From a checkpoint of a small mixture-of-experts model trained on Wikipedia.
Experts: 48 experts in each of 7 layers, 864 squared ReLU neurons an expert, 1 pick a token, a softmax router.
Below are experts of layer 2 (counted from 0) of a mixture-of-experts language model. Rows are named router (the router's row for the expert) and show model dimensions 256-319. Each number is 128 + 24 x the weight over its row's rms, rounded and kept within 0 to 255. Numbers have three digits each.
After each expert's rows: "comes after" lists some tokens at least twice as common just before its tokens as in all text. This comes from a sample of Wikipedia text that the model never trained on. Tokens count by the router's weight.

# expert 46
router:123082161092149152124141162147146119121101128153133131109145109110100100137106119151182144137148158106098160131097127101158096136118091121125099156097142126144096102091177112098136163169111139
comes after: " his", " her", "'s", ",", " their", " He"

# expert 14
router:138114161099160158108170137153155115122115124173139131108165103143101102083128104151151158151105138116149147160112118104151113153117114102109101148109148119145084107110159100120114153170097114
comes after: " |", " a", " an", " New", "'", " A"

# expert 34
router:134109146077165160114169146149171123137112114148161128095138120152116103111130118158145160168107176125140162145114109096152110149104103108122080148102146105155095097111159126134103172168096122
comes after: " (19", "|", " in", "°", " (18", "–19"

# expert 1
router:112097150101148156163126169160162096132087115162166107103115108119134122121109112163168152146143132080124156155123120125140103142132118137082113162098161073150105110129151125118107135131093098
comes after: "|", "\n", "-", "B", "D", "==="

# expert 22
router:137101148104164146127147124151143117122115130168188124127121082154138095115097114166187140148113132105141168121130116084174124136115123132095103152101138085158076123139137123137102156178118120
comes after: " |", " T", " at", " Historic", " San", " P"

# expert 28
router:136113159089157155104170140153163125115115125171141118108169108147109094088132108149154158151106143117152151157116118105160108151111122106111100149108149121144094099110156098119113153161095112
comes after: " |", ",", ";", " –", " September", " on"

# expert 44
router:136099162083187131126149124161163116130115118176145117116153119141133107100127107150154150135095154120121137138108115107134096157098106114095095137106141115155091118106162121130116142159105121
comes after: " is", " as", " was", " with", " in", " and"

# expert 26
router:133092151088153143147134152175141115111117133169156137113144105137140107109146121134167123149136148111110179145120136101138104151131104129105103147096130116168090116136162125095134128175107124
comes after: " the", " \"", " The", " a", " that", "."

# expert 19
router:166105144099155138124164136172141112107117131184142102091136128164106083084145112145145171159135141110141174126104129109165096147132144135131106154108169107139126083117146087118110149155084106
comes after: " in", " In", " to", " on", "In", " did"

# expert 17
router:153115132110172139138146143146151094144113140164164164108121090111128130142098117175143132131114139091125154136090129125155098143095085084108091153086147065142121119120147144136106168196117115
comes after: " a", "==", "-", " an", "==See", "==Early"

# expert 9
router:136111159102158158111168137161162115110108126174149119105166101145110093091128102150148162149114143115155153153113111103157109156116121109106099148113146123143088101109157100119110149165103116
comes after: " |", " on", " 2,", " 1,", " K", " .5"

# expert 30
router:118122140103149169138142139120170117125123099150123113135139122131088155106095102148142165132129125099125131147113143116124117117124113107112134153114159125157074115142142107138124153140102145
comes after: " |", ";", " USA", " FRA", " T", " GBR"

# expert 36
router:156136154109160148097154114195130112093120128167151109128113102140133090114113121173126142137135164119141146113129154094138119138101124112098124148130154120170122113114159131122117138165134115
comes after: " of", " the", " in", " and", " from", " by"

# expert 12
router:145081149087162158135154150160137137115111142142138122087119113122130110127148122173150141117127185104131156129117115097144086148107125112121119185090158099147098081139135120099120157150122114
comes after: " to", " was", " he", " and", " He", " also"

# expert 16
router:134106155089155155111165137154159117115112125175143114102169109140107100085133101149148156150112140115151154155116111108151111153117119111106100144107143118149090106107158098122112150160099117
comes after: " |", " 0", " 1", " (0)", "%", " 2"

# expert 7
router:116139132089175152134139138148154110133112114171149129094132088140140122137113124157131128124130125094135162139111150115109120148119129116104104183098163129135129103143140120124126156176104110
comes after: " the", " The", " a", " first", " television", "The"

# expert 29
router:121120144131167146134149136153175114114138131151134115105145104153106125142126100139112144135126100114141114145112129070120099159113120114101106125084134139142092108124186119097087164151097172
comes after: "-", " Binomial", " Family:", " Kingdom:", "|", " Conservation"

# expert 8
router:126105172106164149117152121171164137118115134166134130115142110139122106116121109159148156161100148095148156160112112096140103147116093100086120144109164109162098105106165093117117139167106131
comes after: " of", " and", " on", " in", " for", " with"

# expert 41
router:137112146098141154132139157145138099110102130144149118085150091126123105104128125150160146128109170078149164152100124088155109154103111114091102170094160091147112105102159137127104137148112105
comes after: "\n", " ==", "===", "==", " ===", "."

# expert 21
router:147119170087153151102147143148139129121112117160151130136123107132132077100131135146178140144109125110145174132134124100164106160114105127109093159132143105151081106126129116138110135168116110
comes after: " the", " The", " a", " States", " American", " National"

# expert 31
router:153105156116169154125154167148162099108080126182158117091127116131128123117128115159172163134134162107128169157118114118132113151100117108103085146104155092147112110128153129107103149143102114
comes after: "\n", "\n ", "\n   ", "\n     ", "er)", " Battalion"

# expert 20
router:122107135117137156157166120173154109118116111147109133108135128136117124126108109170110156141121126092124139155105107111120121137123120111113128139097140076162101132147158112124141139140108120
comes after: " |", " /", "|", "',", "ton", "\n "

# expert 40
router:139102153086155153108156131158163112112108136169153111111167101144107091087138099147148163148105142118148152160119106115160107151120124108109102143107146112148090105110158088115112149163098118
comes after: " in", " at", " to", "|", " on", " 0"

# expert 39
router:141117144108145153125145130147144136111119114144149095106148111141102093093142126160148139152114145113155147149123137095157111139093122093116114162115150137154116098104138101131118166150127106
comes after: " |", " =", ".", ")", "s.", "|---|---|---|---|"

# expert 15
router:109093148078148148122158163151161121106099122168146124123161120124123096079136103157150169145112137111130168168111121102146121150115120118107102134102129113150094099101170105098090146162098101
comes after: ".", " that", " where", " when", "s.", " and"

# expert 23
router:135109163095156144129152108155163143109155125133138121118139130144100111108115108162126140143094125112164160152118120088126116140112128095094110143113139127169102074130122099116107163152105118
comes after: "\n", "h", "k", "ar", "z", "i"